Below are experts of layer 5 (counted from 0) of a mixture-of-experts language model. Rows are named router (the router's row for the expert), gate (a neuron's input weights, with its number), up (a neuron's input weights, with its number) and show model dimensions 0-159. Each number is 50 + 15 x the weight over its row's rms, rounded and kept within 0 to 99.
After each expert's rows: a language model's description of what the expert responds to; "comes after" lists some tokens at least twice as common just before its tokens as in all text. This comes from a sample of Wikipedia text that the model never trained on. Tokens count by the router's weight.

# expert 20
router:41 54 23 41 62 55 22 50 32 41 68 53 75 45 53 24 68 53 70 46 71 74 56 36 36 34 47 64 30 69 38 39 59 47 13 49 48 42 53 41 65 44 67 91 44 48 29 60 47 63 56 54 57 33 65 41 68 54 40 32 64 46 52 66 31 24 23 61 76 37 50 16 36 33 29 49 47 33 81 39 80 43 49 65 46 50 35 59 49 60 39 50 76 42 48 55 66 64 40 29 54 28 58 41 24 56 40 38 52 58 47 66 52 36 64 65 52 57 29 70 70 47 51 36 61 27 62 43 33 38 31 42 50 47 51 62 44 43 42 64 45 76 78 59 75 50 37 29 40 70 23 44 38 30 39 71 65 59 44 32
gate1:53 38 62 71 42 48 29 67 57 41 51 55 44 63 51 61 81 86 39 73 67 62 41 61 72 51 52 29 42 63 72 34 42 59 57 37 41 69 51 51 34 81 45 38 48 45 56 33 72 48 48 75 49 46 65 69 33 20 72 65 52 50 50 46 64 41 78 34 46 76 39 45 64 74 49 57 79 47 47 67 42 67 64 61 51 33 41 70 49 50 63 38 42 68 47 56 26 12 64 44 21 51 66 73 65 42 32 74 45 54 70 57 57 62 37 49 20 63 67 57 40 32 32 57 22 74 45 41 61 50 34 50 62 51 14 46 25 62 51 62 44 27 47 26 29 37 65 48 48 35 57 41 56 36 59 40 39 50 54 80
up1:58 34 57 55 25 52 30 67 43 37 69 62 52 56 55 65 50 79 36 61 51 53 45 80 40 70 53 30 46 57 61 41 35 55 49 44 39 63 76 44 25 82 47 30 56 70 64 42 66 45 45 71 54 48 82 58 26 31 72 54 47 66 46 46 42 56 79 43 54 56 32 41 53 58 57 67 62 40 43 55 32 61 59 75 54 38 43 44 48 41 53 35 51 37 57 54 42 13 59 39 18 45 78 61 80 46 34 76 46 45 72 72 54 50 47 48 42 71 83 46 43 15 48 48 09 56 26 67 58 62 18 46 59 72 47 48 27 55 47 54 43 39 56 30 47 50 50 60 41 25 52 28 51 47 56 41 17 57 54 77
gate2:47 54 58 63 50 31 47 60 49 32 53 34 54 46 19 59 53 61 35 50 45 45 73 34 32 24 38 68 50 58 68 46 68 30 52 24 45 83 68 50 67 47 25 48 62 53 56 47 63 31 66 45 56 35 58 78 73 31 31 59 61 64 59 23 82 57 72 53 54 50 47 53 46 57 47 54 44 73 63 73 65 58 67 62 34 47 19 60 62 45 32 60 30 82 60 22 50 37 23 39 49 48 37 44 63 29 57 51 53 40 47 59 29 53 42 39 58 36 79 37 48 24 49 42 31 72 63 32 78 79 43 57 61 66 60 06 67 61 47 37 62 63 59 26 46 68 32 48 51 33 69 36 25 39 44 60 61 54 38 42
up2:51 55 69 48 50 58 63 62 51 69 30 66 49 40 54 49 38 57 50 44 41 62 34 27 67 63 48 36 36 41 20 65 46 54 46 71 43 37 41 51 45 60 44 44 39 69 43 51 38 50 57 84 22 41 50 25 15 55 70 40 39 33 41 76 59 48 34 48 44 45 61 42 45 45 62 43 50 53 61 37 43 17 27 52 72 45 59 41 30 80 66 43 78 33 54 55 50 64 71 52 57 50 54 50 33 72 54 55 54 47 43 44 67 59 71 55 17 63 21 48 43 81 35 55 63 35 38 87 44 29 49 20 36 28 52 97 58 33 62 63 23 53 38 72 58 46 69 38 25 67 33 59 66 51 48 44 19 60 57 52
gate3:82 20 61 61 62 50 43 51 44 67 27 32 60 34 65 38 64 50 45 63 46 49 41 62 50 40 39 30 46 47 63 52 50 43 66 61 72 73 54 53 19 66 56 33 75 36 37 47 23 48 51 75 67 65 66 55 51 50 67 47 29 63 46 56 59 68 70 33 20 14 14 31 66 27 42 45 57 34 57 52 79 65 39 70 50 59 47 52 48 53 60 40 57 29 36 63 32 35 72 42 50 53 70 51 59 61 49 56 69 57 31 42 43 63 48 46 48 45 68 38 57 85 21 72 20 62 44 51 69 65 44 60 22 59 34 19 38 55 29 31 51 51 45 61 39 33 61 44 61 51 60 66 52 33 57 38 51 42 88 60
up3:25 73 34 42 35 48 50 48 59 41 73 53 47 79 48 57 36 36 39 31 37 50 41 50 57 56 69 49 50 70 53 49 29 55 32 43 26 51 66 37 58 53 47 48 26 61 70 58 60 56 44 33 48 33 45 46 56 57 38 60 53 39 50 50 43 50 38 69 59 82 64 76 40 61 62 55 46 67 28 58 26 45 47 38 63 42 44 52 58 52 51 59 65 68 57 39 72 73 35 55 63 31 46 57 36 35 53 60 42 40 69 65 72 33 30 73 55 45 54 65 42 30 81 44 77 50 55 46 54 53 78 36 59 53 90 76 71 45 70 65 39 46 78 29 71 61 26 58 42 58 35 23 42 99 66 59 57 72 07 56
Semicolons, commas, pipes and score dashes like –0, –2 in dense numeric lists, results tables and catalogue or SI citations.
comes after: " 1", ";", " 2", "S", " 3", " 0"

# expert 26
router:64 33 84 58 52 42 60 56 50 64 56 41 44 29 49 50 76 71 50 28 61 41 58 61 38 49 54 56 56 56 28 45 32 42 42 36 63 58 29 57 37 53 38 34 65 54 64 56 68 58 24 65 70 42 40 76 30 68 48 67 47 43 35 40 24 47 59 65 55 58 23 88 55 50 28 40 47 57 50 25 65 35 52 38 52 56 48 42 74 32 44 46 53 84 63 59 59 70 50 31 53 59 47 57 47 55 88 62 58 30 71 31 33 43 50 56 66 55 38 53 49 80 36 74 57 22 40 63 32 30 53 49 51 51 39 31 26 20 34 60 40 14 64 39 78 62 27 70 61 67 47 53 76 65 44 71 28 56 62 48
gate1:66 44 18 65 49 15 80 60 58 66 30 74 57 41 62 48 72 44 27 76 44 77 49 66 65 52 47 51 64 45 55 41 62 42 72 45 50 29 34 53 43 48 63 25 66 40 72 45 61 73 48 54 25 58 45 48 39 28 64 69 67 39 50 40 23 21 78 35 40 72 56 69 58 50 13 54 49 49 55 35 56 45 42 63 22 53 54 26 81 32 26 66 55 64 54 42 64 46 42 64 53 38 57 82 40 66 62 54 54 51 89 57 25 42 45 37 43 47 34 50 44 47 51 59 67 54 67 62 50 65 33 57 30 50 47 53 47 29 56 54 60 46 43 72 44 50 67 50 38 43 78 95 47 49 42 64 37 39 42 52
up1:54 63 72 37 39 47 37 48 64 55 50 58 50 48 36 57 43 80 33 27 49 46 65 78 68 55 73 46 30 25 41 48 41 41 37 56 54 63 63 47 23 31 50 43 65 32 50 56 90 55 81 29 56 50 58 75 49 30 51 49 93 53 32 49 70 62 58 60 65 76 44 51 56 39 66 80 35 60 49 67 54 21 49 62 31 76 34 51 79 29 76 43 54 13 49 56 35 34 59 64 66 76 41 67 66 44 59 43 68 40 62 31 43 49 61 16 66 38 56 53 53 51 43 50 35 58 56 46 42 57 41 60 36 70 45 33 47 75 47 55 59 39 52 60 67 37 45 46 51 48 72 56 41 65 64 75 48 15 41 37
gate2:32 50 45 55 29 47 47 67 57 35 54 71 59 32 23 61 42 65 56 38 84 41 59 54 48 34 47 26 59 53 42 38 71 85 55 35 51 32 46 72 48 44 53 44 41 63 46 66 77 62 40 67 67 68 22 66 51 52 47 72 80 64 30 45 45 48 66 61 38 47 32 65 48 42 63 50 43 52 47 34 40 63 54 27 58 73 55 50 61 50 49 84 45 58 64 24 55 22 46 47 46 66 47 19 45 39 85 47 42 26 51 79 32 45 46 38 39 62 48 52 53 58 47 36 43 50 57 49 42 58 33 63 92 53 61 44 26 23 42 27 55 40 22 53 65 33 34 51 37 37 80 74 53 57 40 36 51 63 16 23
up2:30 64 68 38 32 51 70 73 70 34 70 58 61 16 41 34 78 52 51 27 53 52 62 42 49 37 63 36 63 50 05 46 73 33 65 45 69 44 54 41 72 54 43 26 73 63 36 42 68 60 56 52 45 65 51 49 36 57 63 66 35 56 37 40 16 54 36 37 20 60 36 54 43 58 46 37 52 49 37 45 61 67 42 73 61 63 50 27 68 68 32 35 47 50 56 65 46 32 36 66 53 68 75 69 58 32 46 71 20 33 44 58 36 53 49 57 42 55 68 62 19 46 38 72 49 70 72 34 62 73 48 49 78 45 55 56 23 57 30 53 76 68 44 43 73 45 46 39 50 30 47 53 58 40 49 41 48 38 15 36
gate3:20 54 40 48 53 44 46 59 24 64 26 00 44 35 58 60 38 29 43 61 57 52 58 47 46 61 51 44 44 64 64 69 36 72 55 49 52 52 27 90 33 41 46 48 62 29 48 45 36 47 78 15 33 48 46 47 28 46 34 50 41 47 39 61 36 20 76 71 45 49 31 79 69 47 26 69 36 57 58 30 47 22 56 57 60 69 36 45 57 41 50 45 47 36 61 48 66 60 12 52 42 20 54 42 52 27 59 27 74 49 73 65 32 48 43 53 32 72 59 37 63 37 49 60 25 41 59 35 48 36 28 62 44 33 64 83 37 69 50 62 45 53 52 55 39 42 41 56 55 55 68 66 65 46 39 28 58 36 60 41
up3:70 65 54 47 30 49 48 51 68 29 55 76 71 69 46 37 63 60 45 52 53 34 28 34 49 61 52 73 51 43 50 26 62 26 36 66 63 46 60 12 64 50 43 53 49 59 36 34 61 67 26 78 69 54 57 51 82 49 60 56 50 38 64 46 50 71 16 36 61 59 81 23 23 60 77 52 77 40 49 64 46 85 40 38 46 37 59 66 48 65 50 69 51 62 50 49 27 41 82 46 62 67 49 65 53 77 52 60 32 46 42 27 53 47 34 38 77 30 41 68 29 62 40 37 65 62 44 58 55 66 53 36 64 58 19 26 64 40 40 47 65 59 51 70 49 47 51 36 38 45 40 35 28 41 65 82 51 53 38 61
Function words opening clauses: pronouns and relatives like they, that, who, which, this, and, his, often after a comma.
comes after: ",", ".", " the", " that", "ed", " and"

# expert 12
router:40 55 19 40 60 44 29 43 47 42 66 67 76 46 55 37 69 55 67 42 58 64 57 36 28 30 52 63 64 65 42 55 59 41 16 41 53 39 58 39 75 41 67 89 43 49 35 44 54 62 50 50 53 27 62 57 68 59 36 33 49 43 47 64 34 27 17 57 75 43 57 20 33 31 42 48 41 29 75 41 72 47 61 62 49 53 31 47 39 57 45 59 75 30 52 59 69 63 51 33 62 31 48 50 27 59 39 34 42 56 41 54 53 31 55 66 51 59 35 60 68 44 43 31 65 25 63 48 48 28 31 41 58 52 60 65 48 37 50 77 28 74 83 66 80 46 45 24 38 71 27 32 31 43 43 84 48 50 36 29
gate1:67 34 69 65 28 41 66 68 61 54 47 40 55 35 55 66 59 59 85 51 35 38 42 43 56 55 46 19 52 57 55 55 58 30 34 51 38 71 25 41 12 55 49 49 61 42 34 31 32 39 52 34 24 96 48 47 32 39 69 59 47 46 64 49 46 57 53 38 58 71 39 59 88 31 55 40 58 72 52 35 51 44 54 13 45 49 48 57 38 54 52 52 71 71 68 41 47 44 51 45 60 55 62 76 76 25 45 68 69 52 81 67 43 67 41 53 40 34 55 40 57 43 33 54 37 62 42 67 31 73 70 30 48 41 33 40 42 59 85 42 35 42 50 36 12 60 60 56 53 36 53 54 60 51 26 45 46 12 58 54
up1:49 28 72 63 27 44 60 59 50 47 59 56 71 44 54 81 61 45 71 37 43 35 23 52 43 74 58 55 48 40 53 61 71 39 77 76 28 66 41 65 69 62 51 42 43 40 41 41 43 46 57 41 69 49 70 41 54 49 18 69 44 47 76 63 31 88 54 65 88 46 18 29 64 42 60 59 21 69 54 54 72 52 53 48 41 57 38 30 43 48 72 78 56 35 50 45 53 50 48 53 53 40 20 40 54 19 58 44 49 70 63 59 32 35 60 66 58 45 64 45 57 48 34 39 68 53 37 65 26 53 48 41 49 52 42 30 25 52 82 18 22 51 62 58 32 51 26 70 73 47 50 35 54 76 53 50 44 54 42 65
gate2:45 23 53 42 38 32 43 56 55 68 52 43 27 23 52 52 31 47 52 78 74 63 61 48 32 64 59 57 51 40 67 41 53 60 52 62 52 31 23 48 39 67 13 45 41 46 55 58 43 35 58 42 44 79 40 55 37 55 74 82 54 61 64 42 35 33 58 34 39 54 30 67 58 67 45 43 49 67 41 51 51 63 53 18 70 22 50 35 29 76 42 35 53 17 53 54 48 52 65 57 48 41 52 72 61 24 66 38 25 27 46 73 63 91 47 39 49 37 40 20 10 52 38 47 37 43 56 69 72 71 53 56 78 49 54 24 56 72 54 49 51 39 57 56 40 28 47 43 51 33 46 55 47 41 40 57 64 15 59 52
up2:46 71 47 43 78 66 50 37 51 31 61 43 75 67 54 43 42 54 46 41 20 29 35 39 82 33 48 55 37 63 37 47 39 58 53 54 56 75 44 58 71 50 70 68 49 46 44 32 51 53 53 61 58 22 72 66 62 23 18 36 51 38 36 67 57 54 38 58 69 34 77 45 46 43 71 56 42 30 54 46 57 25 45 77 41 67 59 44 72 29 54 54 44 75 50 39 36 57 41 45 59 45 45 44 42 59 32 56 87 84 60 50 46 08 58 63 50 59 56 86 71 53 54 43 54 58 29 39 25 28 47 26 11 49 55 77 47 38 60 59 46 62 50 48 57 76 55 55 51 57 73 41 49 73 60 41 23 65 42 43
gate3:30 53 59 65 39 61 70 66 24 41 64 48 46 41 58 59 21 46 17 43 50 52 53 63 38 43 40 48 59 56 68 34 50 45 67 27 46 56 43 56 47 78 28 13 64 44 39 68 55 55 77 58 53 92 38 52 42 61 78 75 78 58 49 56 58 44 71 58 28 44 56 58 37 64 51 32 53 71 23 68 42 75 43 69 37 39 63 49 40 64 55 34 19 73 47 46 47 62 40 60 52 67 35 42 86 44 30 51 47 43 69 47 65 65 68 44 33 43 62 23 09 61 82 43 25 54 42 40 37 70 46 49 55 42 33 48 39 25 45 55 59 38 58 69 29 46 72 33 51 37 57 51 45 65 46 55 50 71 42 48
up3:50 75 53 61 50 44 61 44 29 34 47 54 34 59 48 37 37 16 63 42 61 49 61 77 46 73 38 62 40 46 52 44 47 86 57 50 38 65 38 57 73 35 56 74 45 47 41 63 62 46 25 60 35 41 35 32 53 56 42 48 33 69 55 62 60 61 61 62 84 72 44 47 57 45 48 34 56 19 56 32 45 48 74 50 36 75 47 45 86 33 36 38 64 51 57 23 54 38 37 32 67 61 65 37 46 25 59 72 67 37 44 35 51 48 33 65 58 67 62 59 53 41 53 81 78 41 65 74 45 65 68 42 59 60 75 33 53 75 50 30 39 49 78 52 41 44 32 55 54 54 18 65 20 87 39 31 65 50 65 44
Spaces, pipes, brackets and newlines in tables, LaTeX, chess moves and species lists, plus Cyrillic, Georgian and other non-Latin script characters.
comes after: " |", " 0", ")", "}", "%", " –"

# expert 51
router:38 35 49 57 41 76 52 44 32 69 39 70 35 17 34 36 56 56 53 40 71 43 48 32 46 63 32 50 55 69 28 31 63 22 46 27 40 73 56 65 61 76 56 55 69 57 81 80 54 56 63 50 64 34 51 56 67 29 37 56 59 52 74 62 50 41 62 37 80 33 60 31 53 42 68 55 31 41 59 37 51 34 25 59 51 60 60 75 56 75 50 52 67 29 51 30 45 46 36 34 65 65 67 58 31 70 44 57 42 42 55 39 59 69 51 48 56 63 28 69 50 25 34 19 51 43 38 57 78 53 38 52 75 49 70 49 28 52 50 57 21 40 42 60 73 47 28 55 41 63 46 64 66 41 71 15 44 67 63 23
gate0:20 45 26 44 61 28 63 14 59 58 51 63 54 53 60 47 54 39 63 46 63 57 24 54 62 29 52 50 41 34 33 22 73 46 48 46 31 34 36 34 58 44 51 25 61 35 90 49 55 65 49 80 67 49 13 63 42 53 45 30 46 66 61 69 55 95 56 54 38 47 50 45 46 19 29 49 79 49 19 52 40 51 33 46 53 39 48 64 49 55 60 53 59 49 21 66 41 56 33 38 75 57 65 43 52 47 51 74 28 41 77 49 53 65 53 78 51 52 52 56 74 53 59 55 68 51 43 55 64 57 45 56 24 56 54 19 35 39 34 33 80 48 43 46 47 47 64 58 54 33 69 56 38 23 36 16 55 40 51 54
up0:28 65 27 31 60 47 50 33 66 40 28 40 51 40 34 31 36 31 43 46 61 35 38 62 61 67 46 55 27 57 25 33 57 45 64 57 56 52 50 23 49 74 52 32 20 38 21 43 59 51 68 45 43 75 48 44 52 80 49 51 53 44 72 46 59 79 42 36 56 68 30 41 48 79 40 50 48 40 45 39 78 53 43 51 74 39 51 67 38 47 69 22 66 62 75 56 52 57 47 55 88 47 75 30 65 47 78 85 55 49 66 26 45 76 66 62 50 41 37 65 92 38 64 51 46 59 29 61 55 50 49 47 48 55 48 42 66 42 46 56 57 48 27 42 73 69 50 33 33 52 46 32 42 25 28 24 32 48 60 44
gate1:34 48 69 56 66 76 83 57 70 53 38 46 49 64 16 56 61 46 59 61 58 58 73 54 46 58 33 54 42 54 56 28 48 25 58 51 39 48 46 43 61 58 40 66 45 65 50 77 61 66 33 35 44 58 56 32 50 16 36 36 64 62 66 49 54 30 65 50 61 50 53 47 48 62 63 67 29 48 21 40 24 28 52 73 51 56 24 53 36 29 32 57 57 40 45 55 48 81 39 24 50 55 59 54 42 55 35 62 22 67 99 47 52 51 52 39 51 73 35 66 17 73 44 66 75 39 35 40 69 46 77 46 49 42 52 37 49 33 44 44 50 43 50 38 17 33 59 68 48 51 36 50 37 40 71 39 24 30 66 53
up1:37 45 67 38 49 76 43 52 49 34 50 38 42 57 45 47 77 40 42 48 53 46 46 68 63 59 34 38 55 56 62 39 74 47 78 55 44 62 66 50 38 60 47 44 14 95 47 39 69 37 59 59 47 28 59 50 38 23 37 60 29 60 58 46 70 49 65 30 72 20 45 49 59 63 63 67 38 41 33 65 29 46 65 43 53 58 22 34 36 47 48 16 72 56 37 46 53 92 62 39 38 68 75 51 53 39 23 30 44 57 84 52 60 78 42 47 39 42 62 63 38 40 70 75 59 52 28 26 73 43 68 48 59 41 38 48 49 67 49 63 43 37 41 35 52 49 75 49 60 54 43 34 17 36 39 23 72 38 57 47
gate2:57 51 39 43 36 66 35 55 48 76 32 53 44 59 52 34 45 41 36 48 42 34 49 28 33 39 35 75 59 42 43 80 46 36 67 47 37 46 40 43 52 52 49 50 57 50 40 58 71 23 61 51 69 22 46 57 51 40 60 58 46 40 34 25 23 55 28 49 40 49 72 58 61 43 84 44 47 44 68 50 57 69 46 39 55 61 66 89 53 47 46 46 65 42 39 17 42 76 90 52 57 52 35 62 66 47 44 53 61 52 34 43 55 61 65 65 84 39 51 44 65 51 33 53 45 37 55 80 79 51 16 21 16 40 09 57 46 62 71 51 62 37 30 51 70 54 65 65 58 27 54 75 39 61 56 20 55 57 36 56
up2:41 49 51 38 60 33 40 57 45 54 45 56 57 39 61 56 56 58 50 94 49 58 52 73 68 57 58 44 32 45 62 36 39 62 70 69 30 64 53 55 50 43 45 49 55 45 57 20 24 62 72 67 42 57 55 15 72 41 36 48 66 51 77 55 66 36 62 50 82 44 47 41 47 53 39 58 61 32 43 53 21 40 79 47 72 29 46 27 31 46 61 49 48 50 26 70 58 25 29 71 53 50 71 49 41 66 40 63 43 44 45 50 44 61 35 74 30 54 50 54 48 20 37 69 64 57 32 47 39 26 70 82 88 55 46 43 45 21 33 50 56 86 54 30 41 34 45 50 51 73 34 34 63 73 44 81 49 49 57 35
The st piece starting or inside words, as in status, outstanding and study, along with St., and, not, and initial p letters.
comes after: " the", " \"", " and", " a", ",", " The"

# expert 9
router:34 54 53 71 48 58 80 52 30 34 66 62 63 81 58 29 48 81 61 37 30 62 59 65 65 66 24 71 39 73 37 19 53 33 41 47 34 30 48 60 59 42 46 36 43 58 30 48 32 50 34 46 29 48 57 54 41 63 28 42 36 77 58 54 33 58 42 55 60 38 54 65 57 74 07 48 59 27 36 59 49 69 48 51 71 53 76 40 32 35 56 55 63 42 58 42 50 39 35 61 37 36 54 19 41 54 67 55 64 31 25 44 58 54 58 73 60 65 66 74 61 78 27 18 55 76 38 56 48 52 72 58 65 47 44 52 29 52 56 43 30 34 51 39 45 59 29 09 51 46 54 50 25 39 68 42 36 57 40 46
gate0:43 40 68 48 52 40 56 85 51 61 64 37 27 55 47 59 53 61 48 36 36 38 60 63 39 49 31 37 60 44 57 26 39 79 54 68 29 09 35 49 46 57 36 31 35 30 38 50 67 64 46 65 60 43 55 52 29 47 21 43 52 43 48 32 21 52 61 40 60 57 80 60 77 48 34 50 45 36 62 49 26 59 41 51 14 66 68 49 48 57 44 51 55 27 57 50 49 79 63 51 41 45 58 55 49 65 45 44 27 34 49 57 56 40 43 45 47 28 68 54 00 48 40 54 62 51 36 62 66 75 43 50 52 79 35 69 42 67 51 18 67 59 72 66 46 46 27 38 89 51 38 47 26 48 33 78 52 42 45 52
up0:48 60 31 63 46 25 49 15 46 39 38 64 70 68 54 50 46 51 62 79 29 59 39 38 72 55 68 40 41 46 37 61 66 17 47 34 77 93 77 55 47 41 55 49 62 47 72 50 34 29 40 52 38 47 33 55 52 58 75 70 32 45 59 55 75 58 59 60 18 34 40 46 37 56 79 40 50 54 51 46 67 32 37 39 97 47 26 46 62 43 45 59 40 64 51 42 53 29 47 45 59 58 56 37 52 37 70 63 71 60 66 59 46 70 62 62 61 72 43 53 95 63 51 64 37 66 47 34 50 56 58 59 54 24 67 55 63 31 55 65 34 46 23 42 60 62 66 56 38 31 62 55 71 61 74 38 47 61 54 64
gate1:71 62 73 48 45 50 80 63 54 52 57 41 62 47 46 65 59 55 59 41 34 58 36 33 31 44 30 51 35 32 47 29 65 63 66 61 37 37 25 40 53 40 52 37 65 52 56 54 51 70 51 72 62 32 65 51 46 21 58 56 59 46 51 70 43 49 65 30 35 36 56 73 91 35 60 49 52 45 52 33 55 30 47 42 25 69 48 43 40 43 24 60 24 58 56 25 61 69 52 79 58 56 17 21 60 58 68 22 84 57 20 32 67 42 76 45 58 19 56 66 08 62 59 34 48 62 70 62 53 43 55 56 34 76 59 39 60 58 61 37 86 50 59 59 58 56 46 18 46 49 55 40 49 41 49 52 49 42 61 50
up1:16 33 50 49 63 43 36 34 52 24 44 80 26 70 47 43 63 60 53 75 23 51 51 48 46 43 64 46 45 47 57 58 26 53 29 46 53 71 72 84 37 55 47 51 47 56 51 19 33 35 59 32 32 58 38 52 39 61 70 44 19 56 45 54 43 30 32 70 58 59 61 33 23 66 64 49 46 67 62 51 40 62 62 33 81 14 55 64 49 49 69 56 74 44 64 58 36 25 58 32 53 39 55 65 33 53 49 53 46 34 80 64 46 58 41 29 59 52 31 36 99 62 38 55 37 43 51 51 33 65 29 37 70 42 33 60 50 50 34 60 34 66 43 60 50 87 70 35 64 44 43 51 39 56 46 56 45 63 34 65
gate2:53 42 31 67 54 38 50 40 28 49 46 24 62 59 57 26 42 35 37 38 56 61 62 58 49 59 34 47 35 64 31 61 60 47 65 39 06 57 45 54 32 47 41 76 51 42 28 56 28 51 74 46 45 31 68 08 51 46 49 24 45 42 53 71 32 65 41 52 50 29 31 57 62 70 42 57 65 59 47 42 47 35 46 57 39 43 39 49 49 24 57 71 28 44 69 43 61 41 54 68 75 48 37 57 38 52 27 40 49 82 35 51 37 16 73 31 48 30 44 16 56 50 45 35 61 46 40 61 25 64 63 56 60 58 55 00 72 67 48 41 59 21 35 43 35 42 37 50 56 60 45 39 48 22 70 66 46 55 49 74
up2:67 37 59 56 66 44 46 56 25 56 57 25 64 59 49 27 35 40 30 43 76 51 53 49 42 54 37 60 42 63 32 76 47 58 54 25 17 67 23 44 45 43 39 56 42 47 26 41 19 51 61 26 33 33 65 31 42 58 39 43 34 56 53 68 29 59 31 64 48 32 36 36 72 55 42 43 64 59 50 40 40 62 54 70 28 51 60 61 66 39 45 52 29 45 70 34 71 56 41 67 64 50 49 55 51 53 17 54 37 75 29 55 40 38 66 30 41 50 38 03 71 50 41 37 70 60 38 59 05 64 47 51 58 74 43 17 59 65 48 36 69 32 50 25 28 28 40 61 66 71 57 49 52 44 41 65 37 59 57 55
Month names, day numbers and the comma after the day in dates, plus sentence-opening In and On, such as December 2, 2016.
comes after: " 19", " in", "In", " 18", " October", " November"

# expert 19
router:29 48 47 68 53 23 56 71 55 40 37 46 73 55 46 79 69 41 64 64 56 69 57 49 86 65 27 38 76 68 38 36 29 53 73 58 83 62 68 61 61 40 74 57 48 42 66 39 45 65 74 48 57 59 44 41 47 43 32 53 56 68 55 51 59 35 79 56 67 49 30 76 46 50 24 31 50 40 40 55 49 31 44 25 51 39 39 63 58 52 54 58 59 75 61 26 63 56 61 33 41 23 47 57 33 73 30 24 60 62 47 53 41 63 56 44 09 58 46 60 24 69 63 52 63 45 25 55 42 38 45 44 78 50 50 59 22 36 37 58 22 57 50 68 69 48 65 33 71 38 36 55 80 65 67 48 53 56 46 37
gate2:67 53 61 50 48 35 68 68 41 49 66 54 68 58 56 56 37 24 42 85 27 35 58 64 55 24 43 39 40 25 46 59 60 57 45 65 58 40 30 46 73 37 51 43 37 70 55 28 35 55 58 53 51 51 66 67 42 53 46 39 44 64 62 42 53 62 44 25 18 50 56 66 68 83 78 34 45 53 55 64 46 26 57 54 42 56 53 46 52 56 58 20 38 64 54 34 40 75 13 53 08 60 33 51 62 56 35 26 65 68 38 37 55 49 42 72 48 57 37 51 53 79 30 65 40 43 32 29 40 27 02 46 71 42 60 37 51 62 40 37 92 47 42 34 39 62 48 37 41 56 30 58 39 43 73 44 56 39 44 39
up2:62 31 60 57 55 53 58 61 61 45 60 48 43 49 47 36 46 42 59 81 42 24 49 56 46 44 44 38 65 32 33 70 73 60 40 34 70 51 11 46 41 57 37 41 34 71 59 27 44 21 47 63 57 20 75 53 57 39 46 08 49 60 62 17 70 63 62 55 58 62 50 36 68 58 51 25 51 40 58 58 28 49 56 39 50 39 22 39 64 63 44 39 40 46 58 55 37 39 21 47 40 60 23 35 52 72 56 52 46 59 50 40 22 69 68 35 38 39 54 34 57 58 44 71 38 35 57 34 47 35 19 46 65 43 23 15 68 28 53 63 82 47 27 12 48 55 44 70 62 55 50 61 47 52 82 42 56 59 48 34
gate3:50 58 37 59 42 52 60 63 23 52 66 47 19 56 44 51 55 56 48 60 51 74 50 45 61 73 40 67 44 56 44 19 29 47 53 67 31 67 66 69 96 32 51 67 64 30 57 64 65 52 45 69 57 60 35 47 52 21 59 82 82 34 59 53 50 29 67 60 53 37 61 48 61 71 50 53 48 40 44 74 57 52 69 55 36 54 64 61 65 49 57 45 29 49 31 59 46 36 79 52 65 43 53 64 41 43 61 43 42 44 40 81 59 50 33 37 33 29 81 49 59 72 70 50 54 20 86 14 45 45 55 60 46 33 47 63 79 63 41 55 50 63 38 71 50 30 62 41 35 34 45 64 77 61 45 26 71 42 61 32
up3:33 20 42 57 45 65 71 15 38 34 36 57 73 53 45 44 48 65 70 61 52 59 58 46 31 19 61 29 39 53 61 60 49 31 67 31 51 49 26 26 25 71 63 59 43 47 35 81 51 42 37 41 52 19 69 15 67 53 32 30 33 36 36 48 66 39 46 65 60 19 34 43 70 44 41 33 20 61 47 34 64 46 45 55 55 68 42 53 32 47 47 48 59 45 63 72 57 66 51 42 42 40 25 38 53 63 36 48 53 38 76 53 54 54 78 39 39 71 35 46 60 18 61 55 73 62 43 40 48 17 27 54 68 74 32 62 55 31 39 42 29 41 29 48 58 62 48 49 29 72 42 50 44 51 28 30 51 36 48 63
gate4:70 53 53 59 55 70 83 53 72 38 49 52 51 51 75 62 59 30 74 61 49 51 51 65 49 66 55 44 60 46 49 67 42 47 47 77 51 28 34 43 46 56 68 27 52 50 71 74 42 44 39 79 72 36 54 77 25 34 42 54 52 46 62 62 53 72 60 61 58 23 45 70 26 55 56 24 34 63 37 54 56 47 60 28 48 83 49 75 45 38 67 54 27 72 50 63 83 37 71 68 44 62 13 41 42 36 40 49 52 69 57 17 58 26 51 47 50 41 43 66 55 17 56 49 76 54 75 61 41 44 33 56 44 35 79 36 73 40 33 66 50 35 53 61 51 33 43 57 51 51 30 34 53 69 57 53 29 63 62 82
up4:67 43 64 45 52 46 82 56 37 53 68 57 79 62 61 76 54 53 46 61 44 42 53 39 40 32 33 63 52 40 39 66 42 77 50 51 48 40 74 38 64 49 45 68 49 66 73 57 53 55 51 64 49 74 47 56 23 58 60 58 10 69 43 68 59 55 43 27 41 40 74 83 34 43 36 15 64 37 51 30 66 57 71 52 33 57 49 60 57 37 58 29 39 60 55 49 64 41 76 29 09 57 23 62 44 55 14 69 38 37 30 49 39 28 48 48 52 37 46 54 67 49 52 70 71 53 56 61 44 52 50 44 43 90 73 42 46 62 72 51 53 46 60 59 42 50 43 59 57 60 63 12 51 57 30 26 43 72 30 62
Prepositions like of, for, to, by, against, between following a noun or verb in running prose: tomb of, arrested for, born to.
comes after: "s", "ed", "ing", "ation", "ment", "d"